Experts of a small language model.
Size: width 128, vocabulary 1359, 24.4M parameters.
Below are experts of layer 3 (counted from 0) of a mixture-of-experts language model. Rows are named router (the router's row for the expert), down (a neuron's output weights, with its number) and show model dimensions 0-127. Each number is 128 + 24 x the weight over its row's rms, rounded and kept within 0 to 255.
After each expert's rows: "comes before" lists some tokens at least twice as common just after its tokens as in all text. This comes from a sample of Wikipedia text that the model never trained on. Tokens count by the router's weight.

# expert 51
router [121  97 161 142 102 101 105 149 133 124 158 143 124 154 123 106 117 160 138 181  73 107 125 129 149 156 102 139 113 133 141 155 118 177 105 109  76 122  83  79 137 148 145  95 135 146 148 105 117  78 117 167 125  87 136 159 121  79  96 141 123 157  70 110 111 159 122 125 146 128 140 127 123 157 114 126 127 114 155 136 131 142 113 119 109 117 133 128 144  84  98  92 165 100 140 158 136 100 107  78 123 121 109 130 150 135 156 120 166 156 129 141 166 115 151 173 143 134 155 139 116 109 122 139 140 108 133 145]
down0 [105 201 124 123  95 126 127 105 119 116 127 140 143 108 115 103 141  98 165 167 115 138 145 127  90 143 102 121 171 132 115 145 135  88 124  98 119 156 113 127  93 170 141 129 120 162 135 123 128 129  97 134 126 128 121 170 139 155 147 185 123 144 152 137 137 108 108 146 120 104 116 154 113 157 114 128 155  97  99 160 151 112 110 100 138 103 106 100 122 109 127 177  91 176 120 119 169 102 149 155 105 121 139 182  50 104 119 152 128 144 130 158 147  89 131 122  94 138 115 152 122  98 123 115 123 117 132 137]
down1 [ 97 146 144 120 121 163  82  97 144 139 118 107 129 172 146  90 119 137 139 139 117 131 108 126 118 133 135 133 118 114 135 152 134 119  98 112 176 105 119 173 106 140 112 110 163 120 104 137 138 106 141 130 113 104 114 160 153 132  84 144 113 124 147  86  89  82 106 143 104 141 152 130 140 136 184 113 130 143 195  95 123 152 148 151 170 120 164  92 138 109 102 144 140 112 125 182 139 130 153 144  99 167 122  88  74  96 107 141 105 114 142 117 141 129 131  91 154 150 135 117 172 135  93 153 138 127 102 139]
comes before: "1", "2", "0", "3", "s", "A"

# expert 56
router [143 136 154  75 108 109 121 137 167 145 119 105  96 137 168 100 166 114 109 137 105 114  94 146 170 141 142 135 129 110 100 100 131 154 100 105  77 131 111  95  60 157 141 100 129 183 140 114  96 133 154 113 127 137 111 117 123 150 144 126 121 160  87 127 101 151 107 117 140 115 115 112  90 149 120 129 109 133 171 171 127 124 125 132 110  92 180 139 147 116 109 107 126 115 135 159 127 144 105 121 130  82 100 147 141 118 147 170 167 150 149 126 166 144 108 110 137 112 133 193 127 119 157 105 144 139 125 128]
down0 [109 135 141 135  97 126 120 152 176 119  92 132 119 107 129 120 155 136 127 130 143 111 115 116  89 126  97 121 159 128  83 147 100 126 145 139 133 155 106 111 123 143 138 159 180 143  98 179 102 131 120 119 167  99 116 113 143 143 127 147  85 109 122  87 134 113 173 104 143  90 132 141 129 157 154 107 120 115 128 120 144  67 123 130 152 109 160 101 112 106 129 120 103 168  98 105 142 150 155 147 150 148 131 188 101 145 113 182 153 158  69 140 146 115 115 162 120 146  67 134 133 125 120 151 134 107 115 131]
down1 [114 130 122 121 122 149 124 106 117 144 135 113 166 148 187 103 100 183 143 105  98 133 128 150  92 139 113 113 124 122 204 109 106 123  87 128 128 144 129 127 126 112 117  81 137 112 128 137  99 142 115 123 114 149 131 141 116  96  99 158 134 157 176 106  83 147 124  96 115 159 138 108 129 125 146 140 146 126 115 127  53 124 149 161 155 143 136 155 120 161 124 132 144 118 141 167 101  74  97  92 168  93 111 128  82 100 109 161 110 143 146 144 133 135 132 137 131 184 129 152 139 128 111 124 116 146 124 148]
comes before: ",", " of", " to", " in", " and", " the"

# expert 54
router [109 102 116  96 127  94 107 158 129 145 104 107  73 165 129 124 127 144 154 148  87 122 113 144 143 140 118 184 129 122 114 130  84 143 111  92 119 154  89 128 124 130 129 128 145 149 143 116  97 146 159 157 162  88 134  98 107 127  83 119 131 181  88 109  92 154 133  99 112 145 104 148  89 151 152 137 113 134 166 175 134 144 156 130 112 115 101 154 101  85 126 127 122 131 154 134 124 124 108 107 187 152 133 132 135 132 130 156 171 124 186 145 156 100 114 140 127 110 139 137  97  90 129 111 136 108 137 104]
down0 [116 149 120 154  94 126 142 125 164  97 127 114  90 136 127 116 134  95 175 102 149 134 160 114  99 113 104 125 148 152 104 152 111  89 156 152 102  82 127 122  87 126 184 160 117 168 148 152  97 118  78 113  94 134 114 130 130 130 137 155 130 120 143 134 152 172  92 166 107  97 151 106 123 112 175 143 118 130 156 155 148 104 143 130 130 141 138 145 158 106 127  97 123 137 104 131 144  89 173 155 138 146 138 152  87 120 134 128 120 152  81 154 125 107 114 111 125 124  98 104  60 145 145 154 140 135 145 119]
down1 [125 103 144  90 111 139 123 103 154  80 157 175 129 139 146 133  99 149 150 126 140  89 118 113 117 129 113 123 134 125 158 118 120 120 141 123 131 125 155 141 118 114 113 152 109 165  91 127 116 152 138 106 125 138 112 180 133  67  91 153 110 109 151  71 103 102 124  97 130 155 118 140 138 168 142 155 129 158 126 160 124 167 169 115 177 130 103 165 138 135 127 130 162 143 159 125 140 108 139 150 151 143 126 114 100 147  55 124  90 110 126 102 145 132  78 129 151 146 119 157  97 158 106 122 110 126 110  86]
comes before: " ", " of", "ed", "s", "ic", "ing"

# expert 21
router [118 107 131  86 153 101 112 144 150 170 114 135 136 179 125  87  83 104 121 150 117 117 129 194 140 122 146 136  74 148 103 135 113 178 110 109  99 156  78 119 104 121 147 143 124 166 180  94 138 127  99 133 130 130 128 126 125 112  95  81  96 145 129 110 117 132 158  93 119 125 101 119 112 175  95 114 121 167 152 102 110 139 129 130 138 119 142 154 116 131 119 119 129  83 172 164 158  87 112  84 154 132 154 158 129 146  99 149 123 129 158 133 147 115 130 125 119 127 148 166 109 132 116 131 117 124 138 146]
down0 [101 140 123 159 119 121 116 121 104  71 146 118 134 118 130 123 161 115 190 128 121 130 124 151 105 102 116 129 168 146 148 154 145  93 141 119  89 100 109 154 102 171 107 110 121 148 117 152 107  95 114 144 160 146 104 126 139 122 149 139 144  90 121 100 193 148 138 100 153  92  84 146 142 153 129 127 140 125 124 130 114 117 122 169 150  83 149 114 142 109 109 137 100 130 109  90 150  99  98 179 150 122 128 125 124 114 100 122 164 153 113 179 110  94 103 122 162 119 118  84 128 144 158 173 160 117 143 132]
down1 [130 116 140 104 115  90 105 133 126 141 104 119 119 170 122 110 111 146 149 152 110 125  89 152 121 182 121 135 147 129 175 104 141 100 115 119 155  89 191 128  79 138 153  88 153 167  92 105 130 142 148 149 131 129 136 134 130 115 102 150  96 126 172 159  54 122 117 157 103 137 159 137 133 131 160 134 111 114 127 140 138 149 169 131 128 151 160 100 181 149 112 111 140  73 131  98  95 121 131 110 110 123 115 126 110 175 126 131 116 137 145 122 107 131  93 121 122 173 100 129 124  98 126 138 132 105 117 162]
comes before: "-", " ", "|", "=", " B", " S"

# expert 41
router [125  74 150 100 148  84  81 136 133 137  97 114 129 155 131  55 152 165 150 156  96 126 137 155 173 147 130 105 102 126 145 127 157 145 124  95 104 132 100 112 113 120 121 138 127 163 151  91 120 128 165 101 156 101 120 147 133 136 115 124 115 154 118 119 115 138 121 105 135 124 112  92 139 120  95 138  93 130 136 135 139 124 119  91 118 147 138 134 131 123 107  82 128  67 132 134 105 121 112 119 137 154 164 151 133 107 155 186 137  85 171 175 159 141 128 167 146 136 146 143 130  91 153  82 132 122 141 134]
down0 [110 115  98 142  47 127 162 140 106 153 105 150 117 130 114 104 123 127 186 154 124 129 106 119 135 121 105 112 134 150 104 121  81 119 167 147 133 103 108 134 133 177 131 151 150 174 169 144 126 127 113  70 122 104  79 129 133 149 151 168  89 127 123 151 146 159 112 125 126 119 136 178 133 129 173 139 111 117 175 115 126  75 142 138 115 122 140 112 144 102 118 121 161 122 125 121 144 139 110 116 167 128 102 161 109 126 121 110 127 147 108 166 130 157  89 126  96 138  83 127 129 127 131 157 138 137  98 100]
down1 [109 137 152 117 109 127 152 159 176 130 172 103 156 109  79  94 122 141 152 102 131 159 148 118 113 110 115  99 137 132 148 131 130 152 147 164 125 141 122 132 110 114  98 122 172 116  89 132 151 155 152  95 133 118 102 142  99  99  85 165 140 178 158 118  95 124 150 138 110 168 113 130 142 133 136 114 128 142 148  90 144 140 169 153 165  88 160 106 146  84 109 114 124 117 126 124 124  74 148 152 126 171 119 125 110 103  92 134 104 161 120 154 141 116 140 128 155 131 107 139 133  86 143 127 106 119  70  93]
comes before: " the", " a", " be", " his", " f", " s"

# expert 24
router [104 142 154 109 144 128 121 120 147 132 136 100 129 177 150 116 107 163 159 152 108 122 123 137 149 152  81 121 152 103  88 128 141 120 114 127  76 171 118  87 101 119 133 147 171 190 159 106 108 117 174 130 167 121 113 122 102 121 114 124 120 172 110 140 103 125 112 103 148  97  96 111  84 137 117 126  99 162 158 126  77 147 131 132 103 140 120 184 113 113 119 122 128 119 160 157 150 100 129  90 132 118 145 118 112 123 132 136 159 129 179 139 177  92 119 141 151 109 125 141 134 129  90 107 156 118 122 100]
down0 [132 140  98 138 110 148 143 147 119  90 114 158 121 124 157 127 137 113 117 105  99 105 114 111 104 104 138 110 105 150 133 151 152 105 157 107 129 111  69 144 121 140 152 171 142 147 130 124 120 124 145 108 148 175  94 153 145 150 141 103 107 100 128  92 171 128  95 120 143  94 121 151 121 147 127 140 140 121 116 146 143  86 138 143 127  81 124 114 130 113 137 124 154 161 107 119 144 122 143 190 165 129  76 112 107 161 118 168 149 133  88 163 128 119 156 147 117 137  81 172  95 141 164  95 172  99 119  83]
down1 [102 145 114  91 150 161 152 135 111 155 137 142 150 124 133 145 107 139 145 102 165 152  89 128 112 151 108 136 148 133 150 128 126 122 115 153 136 140 132 168 128 143 187 121 144 142 120 122 104 143 103 124 116 110  76 125 132 116 109 156 141 154 201  86 108 107  78  98  86 125 115 113 146 133 105 125 133 141 128 159 145 124 152 157 126 130 121 132 177 105  76  94 122  88 114 175  59 114 148 111 100 112 127 134 102 140 125 153 126 153 149 138 127 126 107 123 146 102 108 176 167  90 145 130 112 111 130 110]
comes before: " of", ",", ":", " in", ".", "\n"

# expert 19
router [136  99 143 110 119  87  96 145 166 173 141 124  96 144 147 116 153 146 136 176 103 105 105 157 149 157 116 145 119 102 116 132 102 160 141  96  97 175 102 109 108 166 104 147 128 147 136 105 112 120 126 138 155  64 136 126 120 124  93 126  78 162  78 104 115 129 105 108 113 122 123 127  91 142 127 118 101 143 191 131 123 144 125 127  88 152 141 157 102 107 108 117 133 101 153 151 140 108  99  93 160 129 144 153 135 104 142 153 159 112 163 153 150 100 111 151 155 123 163 163 118 104 117 111 153 124 114 128]
down0 [139 150 111 172  60 136 153 119 121 108 106 108 119 165 128  89 140 139 135 173 120 127  93 142 107 150  86 149 140 172 158 144 135  62 123 144 123 108  93 100 140 140 157 169 150 135 131 143 138  99 122 118 114 100 124 108 129 161 134 184  97 127 115 149 159 132 122 148 137 120 149 153 148 115 157 189 137 148 105 150  94  85 124 110 104 109 151 107  97 108 146 121 154 141 127 132 139 130  99 157 141 140  60 130 122 141 116 134 118 153  78 141 110 117 128 119 111 143  92 114 125 119 133 129 136  93 145 140]
down1 [ 99 184  99  90 133 148 131 154 171  96 115 132 189 110 169 143  89 165 141 139 112 126 103 150 110 109 158 103 151 128 114 111 110 161 163 138 155 122 146 168 109 142 119 129 130 111 136 147 138 135 117 110 117  93  80 145 127 119 117 119 127 144 121 130  56 138 112  75  88 141 159 141 114 166 104 125  92 128  99 106 108 102 171 135 147 104 132 120 143 137 116 147 114 147 131 159 123 110 180 146 129  91 133 108 112 141 138 154 123 125 103 105 117 141  96 112 173 158 117 157 141 110 127 133 117 164 126 123]
comes before: "1", "2", "3", "4", "5", "6"

# expert 1
router [114 123 139  95  96  95  98 148 167 155 104 140 127 163 142 129 122 138 127 148  71 140 100 156 152 133 127 148  88  65 142 182 133 156 142 110 121 143 108 108  79 140 134 144 125 146 134 108 149 136 149 145 148  95  98 114 113 126 106 101 108 158  99 108  92 127  78 108 131 129 108 117 103 138 127 124 123 147 167 133 149 145 147 119 100 149 116 156 117  99 109 104 169 132 133 149 149 102  95 107 137 100 140 168 115 133 106 154 176 116 177 162 164 132 117 119 150 120 144 143 126  84 103 113 131 128  79 146]
down0 [124 149 122 129  98 139 164 155  91 115 111 130 137 128 119 114 149 105 157 148 128  90 110 137 106  96  89 119 121 137 147 139 143 103 149 172 117 106 152 116 110 156 137 169 126 141 123 104 107 128  96 144 108 143 109 157 155 134 120 136 107 101 136  81 158 182 150 147 158  75 117 155 147 158 138 171 105  95 133 112 125 109 151 142 135 137 198 130 126  89  93 124 125 126  99 136 148  90 140 150 141  89 104 148  97 113 116 151 130 139 113 171 158 113 115 153 111 153  63 129 103 103 141 135 148  88 145 120]
down1 [ 99 128 130 143 115 122 117 112 171 145 130 111 165 115 125  97 114 191 162  88 111 154 115 133 185 147  84  96 137 134 118 155 114 129 134 141 147 140 138 158 123 144 113  63 121 138  94 121 121 137 136 140 133  84  63 100 155 142 119 144 118 165 167 124 126  76 124 124 140 120 154 172 103 101 172 135 130 175  93 134 121  74 124 165 132 114 131 104 134 163  73 124 138 135 129 140 125 108 146 107 136 156 130 122 104 149 110 167 137 148 130 133 127 132 112  94 126 143 118 121 124 148 116 135  85 124 120 141]
comes before: "1", " |", "2", " |\n", "3", "0"